Weights of a small mixture-of-experts language model, trained from scratch on English Wikipedia.
Size: width 160, vocabulary 2069.
Experts: 16 experts in each of 4 layers, 352 squared ReLU neurons an expert, 1 pick a token.
Training: 316M tokens, 6758 steps.
Below are experts of layer 2 (counted from 0) of a mixture-of-experts language model. Rows are named router (the router's row for the expert), up (a neuron's input weights, with its number), down (a neuron's output weights, with its number) and show model dimensions 80-119. Each number is 500 + 25 x the weight over its row's rms, rounded and kept within 0 to 999. Numbers have three digits each.
After each expert's rows: a language model's description of what the expert responds to; "comes after" lists some tokens at least twice as common just before its tokens as in all text. This comes from a sample of Wikipedia text that the model never trained on. Tokens count by the router's weight.

# expert 9
router:519446469518509497497566498492462512487507484481517503532503531488481513522480513480498467484501506514461475539508483488
up0:495446528529459491490548518532482456494486508496506518488517476514523528530504535517488476498508457536473468479540472515
down0:507480473482495498456515542514552510470549522541545514533520510489539506482501487482486482491499506477547452477522554490
up1:483520509507507517427502533496486532518509560501493506457519483491517484501492475504492491468500500526481487484513499512
down1:568496548526541481457483515519508478490473483442482543539500486507499512523480534523510472486511450499522488529526523484
up2:528468511519486420486518509489486452509438512547483472542519460469505511490517504537520481476524467557458536513471516498
down2:501475535506526487483491474530534487481518496490520465504509508475503518435514520496519491560524450490515462486451534484
up3:538451504507486530481535506516460492497482477484503496499552487510470495475528497464501523508491471478466475529466510468
down3:540509510484541564549540479496477507439526474532494473504497543479521540464514516513502485469523434483444480490487533482
up4:502499510462490518458513511464500538559538544517512460483524432499513473459459536490505513503520500489530522485507544490
down4:498470503426519475515493531513488503512530535512486502534520460472503499505455525548511472457496552535542466523519500497
Name-initial fragments. Short pieces right after a capital letter starting a name or word, such as on in Alonzo, b, Jo, Lou, I.
comes after: " D", " A", " E", " I", " O", " d"

# expert 11
router:505490518438524473495461495492488479537500480487506510508474479524467550508499490522490466435505495481485528493534498508
up0:469474489502475490497460529493492476466473507480485485441504546479481497504511546515464511501526498485477498487529482469
down0:549511531487503514546466474483471470425455503471485502536492553500514501479514512538496519523481501481520515509510509541
up1:531532505528536515450538507491521517536511531495492460524535471505506499501506511479503496510516475532472517498445499514
down1:477496492522515502518479517464509513531504527496512485533469496480489510480526509553520514469522467477502476505529496495
up2:564529505522508465513477525499477526541505469514510470490484558510549515538515522472510527469503502503507508528459492516
down2:523514513516514513499519499469490498496495522532463492495510498496518489533478517534507498512501478500538520477500564514
up3:492550510461518495522424481500476487508482492489499490491505510520491479516464520474492503499477478506480537505463454504
down3:465537451502539466539534448539503485510497503524498544519528555466488532459496487489464484517470546517483489500477497545
up4:469511468433508526489499518503464523504449545503510520525525476499494530498518514481474488448503511486497522511489495511
down4:488520500504506478573494502472487521463468524485513556501514562510509511477531506467486496554452507471509479499488483493
Commas and conjunctions. Clause-linking punctuation and connectives: commas, and, which, who, but, that, closing brackets and dashes in date or score ranges.
comes after: ",", "s", "1", "2", "3", "4"

# expert 13
router:532499503498478440517478514447476504546524513487524487427502503517481527460484441520505481482469479510498462495515456455
up0:464478477478508447512503539506499523520505485575492494447522558493509479505511489508481562453471496521489500474492518496
down0:515463523490518520514540488505540539499532486433501467490519542479525493519494465498521518439483495460498506496496478485
up1:503512491511463526473510495508503473498469505524514489509510515519470523482494467528501493477500491505537483513536494519
down1:477502497481476496478530465546523516484530512476516535540521528485477474488505535467547549494507512513503500564549522517
up2:478479482492519479493478480504480484501529503525472491534522519463536504444507516470514455522516488518519478488536525493
down2:510503536522460515483480451530541492482541480484516441505524497500518481509500460529548516535456485520498480470456470494
up3:510497518554531476492516519506482482495469549499505506515475528517531488510492559523438484477478480512493551515535504495
down3:506472519514543446574497547492491518526486524462501551463482482471504515490489507519508488513499499504493493514473496491
up4:533495475483505492486468462494466493505498456489543453446477499503469485549447489476512498519448521482505524515475485497
down4:467507464516502471513530474523521485515506504512483496493519483501488471493554482550487511496521482529503486466482479506
Spaces, table breaks. Whitespace and structure tokens: bare spaces, opening brackets, table row endings with line breaks, and paragraph or heading breaks.
comes after: " |", "|", ";", ":", " in", " September"

# expert 8
router:490504493500479522508521524468481465478466495439525483483484464501485533505510517507479523483465445505501502531503499482
up0:487503484430506513472510536472503496492499499505564504511474537501499517473489487478547503523526443491512492525467463514
down0:502513515512462517479502492520486439512498488456465469497489462498472546516524501510479515493501531497499540548490502528
up1:520513546528520493481487530469517490513479500496512495528516522447441509477490497476496502508477534497530529500526507416
down1:472466551493499482496456524482468453499509488488466507474506446491544536521487473543484489462525518474508485505506511531
up2:473461534448514490479473514498539490476503479488497517551494479501475542488490501552479512494509483490503474523529500478
down2:500498474501529516549537522469449535507493490476530480468511489563508478524489500502479516524512527500496518535487520470
up3:473501471522465489475528508501478508487478511512568494499490493494499535465466522535511490513458484502466482526474497483
down3:473464529507508482508461467519440495498553497523463502523505464506463477509492503492557505542491498474567520550507466498
up4:489498541514497493524509490454549508510468481513535514523511511532487497487517481527475508529517512474513506498512511491
down4:496507496507525463480518525466526527498508480491546517502527525536469478477511530515495499512479520485548516513496501477
Vowel-led name fragments. Second-piece syllables like an, in, is, ar after an initial consonant in names and words, as in Chanel, Thanetian, Finance, Vanishing.
comes after: " L", " B", " T", " Ch", " J", " M"

# expert 10
router:517440469497561494524520493471518530517514486495537478470523444494507513526551502533487509493500498512528447498506480488
up0:551499499464549500509516530474480458505473545491492499459517453511510505497494488454504488537429473476519504537512484503
down0:499550490492475457486498524457527470460461507497491518510514498557514519473469498493515447470556541507510514482491512512
up1:499478528506487497479489449469502484504478476497506507487462518475517486553530480451481454487526483512533515525489487463
down1:494534501513492537537456473502485482470555437455467465503456493448507504469523529502481496538521457496499510517517468512
up2:495457533498464492509543524476477502462540513503542479538509474485487515516495468487516534482504510534489465449456447482
down2:510502485482458496499506477503499510525494501444521505540517503482519493487471519474513519472506472487538462511481499546
up3:466542475467550530503482522482479511495484447533525522454473520430484483504491537509479532477516506524480480535517479461
down3:473469519510487500491475449489536491521459508539528454476493533558508446506496474481466488532495503492486512456505508514
up4:474511520513464473480537540459490495495522548481499455484491484500442500548549479488520491487493499506481471558500494540
down4:479501482488506486509475520510499553470459498518474500498479510526511493486497472487472534490506506510510535497499522532
Syllables in names. Middle syllables like ust, ist, or, ol, ail inside proper names and words, often in tables: Rusty, Arista, Railway, crustaceans, Douglass.
comes after: " R", " H", " C", " c", " h", " M"

# expert 6
router:506486498512531474455449527489520489508510499529477490507480515465490512483546491514563499461522503524510483496523489482
up0:516491534513475505492474482502524473474516464514476470491521508485466511504516497527505504476498497477483472498524504518
down0:555524492520521465505515482495513493517507541508532513499487537493527518529510506469450543514479531500504535510465513456
up1:489532535508513491509485498504461492512480467503533522524506530501518510519507527525478515459527511503513519521491531491
down1:494471499530529475471503495496528510469543503521484513483510537486494481471502507456540510506515457502524514487500498495
up2:477515504482516532474466499455510542479505474480512464518469480491491509514477529467482496504532488506519499508490506521
down2:532478500487492495529521505462537521477496454491476490490504507518486500542481490490514484503470538491485523498469474503
up3:528539510449485499482468523481493465487495540505510522514536519500470544457485504546489479496516485498539513479524468489
down3:472455478505506519522469460529489509500514479542525496539453485501524534438522497481471530493476461514470505512511544551
up4:473471529506516484493512476492500526469513522522514527503496525504474526495540522511530507513465519496528510558482532500
down4:527532505487510480525485464514492512528494497505462527448522518538522472509513509460533494480477504478519530456496484541
Numbers and decimal points. Digits, number pieces and periods inside numbers, scores and tables, as in 6.7/10, 79.7%, coordinates, table columns 1 to 9.
comes after: " ", ".", "–", "0", "8", "9"

# expert 3
router:546530472470534484510492521519503469522467497473519534503515498460509529514477483482510481505470460522450517522475502467
up0:465437503517511506531474482528471484471487514534555527471510516463523550522525499496465473463496456484497459505547467506
down0:525486508491527542556509522499503488547519531506476519502496511470497507488542435450499488489519513497501490455516549506
up1:472536525471520475530521523488491550474467481551483493479495530480508531477525513508464452469511542499516524514514527488
down1:493506535466510515497517487501459455506552473507552509507489497485521542486476499549501501459502539494488495480498506466
up2:541522491455502510487477470501515488529548443493507547442482531468470511501526481514518446510510462510463494468505518513
down2:440484474499493484495509510504497544454494540515517513547477508495509504500508490509506438507481511464548495440478487500
up3:494546521470525533463503549497515516486510502521472465539467508483497535467466459505517516475518514526502520505510485498
down3:450513534493516466419540539525495498458474471522499516513499521505504485477442481433515518463515497521531493459497493530
up4:515515518457497471484496488472512511469481519506482513475511496510467510524507485522538487535527522485500502519489524492
down4:549496486492470462529500502529489519482461495496542492498503498496501465491515498509450517520459514465488521466456545513
Early word-piece stems. Second pieces inside a word right after its first letters, mostly vowel-led syllables such as un, ac, ro, ap (P-un-jab, opport-un-ity).
comes after: " P", " p", " F", " B", " f", " T"

# expert 0
router:526484469521467527533505500468508501498543485548502492500485479485466502500527515480467524529520473494510482471532491452
up0:494506478506506521516527500495493466547519512511511514486489494445464536545501477479529535540512485519485477478533509479
down0:497509487480482476489499431544502473483491541533491504519474482513517498480503475465484523508466556510486477479465528472
up1:537490510556475541515507493487500500488513463506509514466489468512489502497513554467514505478485450494464550483517506452
down1:480529502510508497455561483495504526487549523508481501524451515458496480511475518479459540456547525496522497534556506519
up2:525427512497468503537480471542469473473510525508521473474525489491489504488537489495491511468533487482471535508509517498
down2:527490481531509498536475475467551536493475512523525462485491526482503449492502502501534514531517521536485531488506497529
up3:504466470507498488550498548461436521551486471489499487456510504514479484500543462481525503560510463509510502492465493516
down3:495514525482520509525489482462517526491513521513520505495502476523508459459458502476490535535466505492481526480495532542
up4:504493504474491451518490429509520470479457509528478463515553486522508540510484513507474541497529502486490540550529532475
down4:441484485506521493485519498529532476488495546530504551503482510440524466519480520497497533478525483477525476461486491494
Mid-word consonant clusters. Word-internal pieces like st, est, ir, ig, ad inside longer words and names, as in İstanbul, forests, immigrants, Admiral.
comes after: " S", " K", " s", " N", "S", " M"

# expert 2
router:564500495460500489495452510436496476547533505494489525470496515500447496565524477513539518528479459501478528472498438465
up0:487533481509487510495499517549512471449473477502457488480539488487513537478537478523487522512510520471522497497457497470
down0:481493503483492532526490535502476482505500487502508482445516519515530505534480496537476540495449512540482507535504472531
up1:471487516520515502491461506511510470445521503517497510495484470530512503445526515507498474486501503506488480506504464508
down1:537497521531482506515480507502529491489537495465489473483500512453545459473448496521483504515508510481501493499495498452
up2:473498502428476498522488518520483490448520509546530522462463473531525528529507539485503489499529495486493507473487521485
down2:468485476493486473509476522494450503510524505516509507486474532496496514501530466532460502525475492538494535507459487504
up3:478496482480530515530464485518477546483495463518503473496467494533499504508490555505508527532462487474466502498530488480
down3:504472460489523482500510495520512516513466510492502482531508479518482508517494450509528501505542516473530504524479502493
up4:504525520517457524443529539513510476467544539523458498513520486485529501538521497505457537545504510496490480499486513499
down4:497507487495473531562461523483488536521423453476521486534521520522459484460524469515542489517538495524509473460498495492
Word-initial single letters. Single consonant letters starting a word, capital or lowercase, after the, a, of or hyphen: c in council, M in Municipality, D in Died.
comes after: " the", "-", " a", " of", " and", ":"

# expert 14
router:487435441509508489540501535511516498525528481501550530488479474482419498527500500515490484454503460486461529473518501488
up0:498529520521507534563503465499510482507502499511520493475521539502475532479525439497460505481468488516496503520485523518
down0:457551502481501481496505518459474517486512540506526483501456480560512496508509512545544497466545488521509465506497517518
up1:463478537495485496468502495538517474528491475506514512503464476473496480540534496485469452451535450508520510484518477524
down1:491504485498500524504500478471568529522508493460512531456528523484497482519485538504493478502527473495483465516509485514
up2:457516503523499489550498494459545448521546497503499522463530476463485494534483469522499549524512487499481529504481473466
down2:459519511496482525541492501536493508456561514528473541508483527459494509496524497503517502497482467500505480528444502486
up3:489490482556449524530508476491521528518504492501518503494502509532505540494516475487481517509477494511501463474469520466
down3:441534485543475480459518535484494502463473480499506462527520552484491472465508497552486511489505483498448496488527553541
up4:537506450504512479502504514462520521512499526486512520515455515542529496498480500499500490496496490495528485528566445528
down4:495511518511507484473450488518461488517467516495495483534509511491505485520480453427493484514485508497543516485484480519
Table and list separators. Punctuation dividing fields in tables and infobox lists: pipe bars, colons after labels, semicolons between values, dashes, as in Prominence: and | P49682.
comes after: " |\n", "\n", ")", "0", "1", "2"

# expert 7
router:516467477524511475495490514513489513517489509476489560489482494515457503517520541491503490461546543480489478553493492428
up0:499492463519517494467543515520471510510508501494526514481545568469483531496487514453486517484555501493471485459505537531
down0:485522514478519458500467507525504534481529503509524498469523444505508481555511523537494484483507569503493492480507530485
up1:517510507530490476511497504521528484497479482526518528506505479480449467490524528495548550490545514486465480519522531455
down1:486486544511488488509508479482526519525476486517539461482474507526495487518539536498509546450474491515456493514484494500
up2:477530499508514504499486558449502518467457516502540503508537447526459510485479473506474486524457490436517516463488504502
down2:501520539518539504469528516500485470543516539497487516532476533504496458522507507495466493507547507477474569478484498458
up3:497506451448469486476534506495465467530520554472490531507489530477473493481513512519461475497549500481501490502490520503
down3:540525489509513536524485491509492520499474500530492463482517464513474493537490500477510515482533522474511533491473475505
up4:519475481483486486511481504524469543459475515488428496471499480487501514533496576485517481468483471477480469497506523477
down4:482491519460506489518508491493476472520554474465480481474498505501481504480513492475483471485453548505485474515519519487
Articles, sentence openers. Articles and sentence-starting words, mainly the and The, plus In, However, This and == headings, after periods, brackets or of.
comes after: ".", ".\n\n", " (", " of", " \"", " in"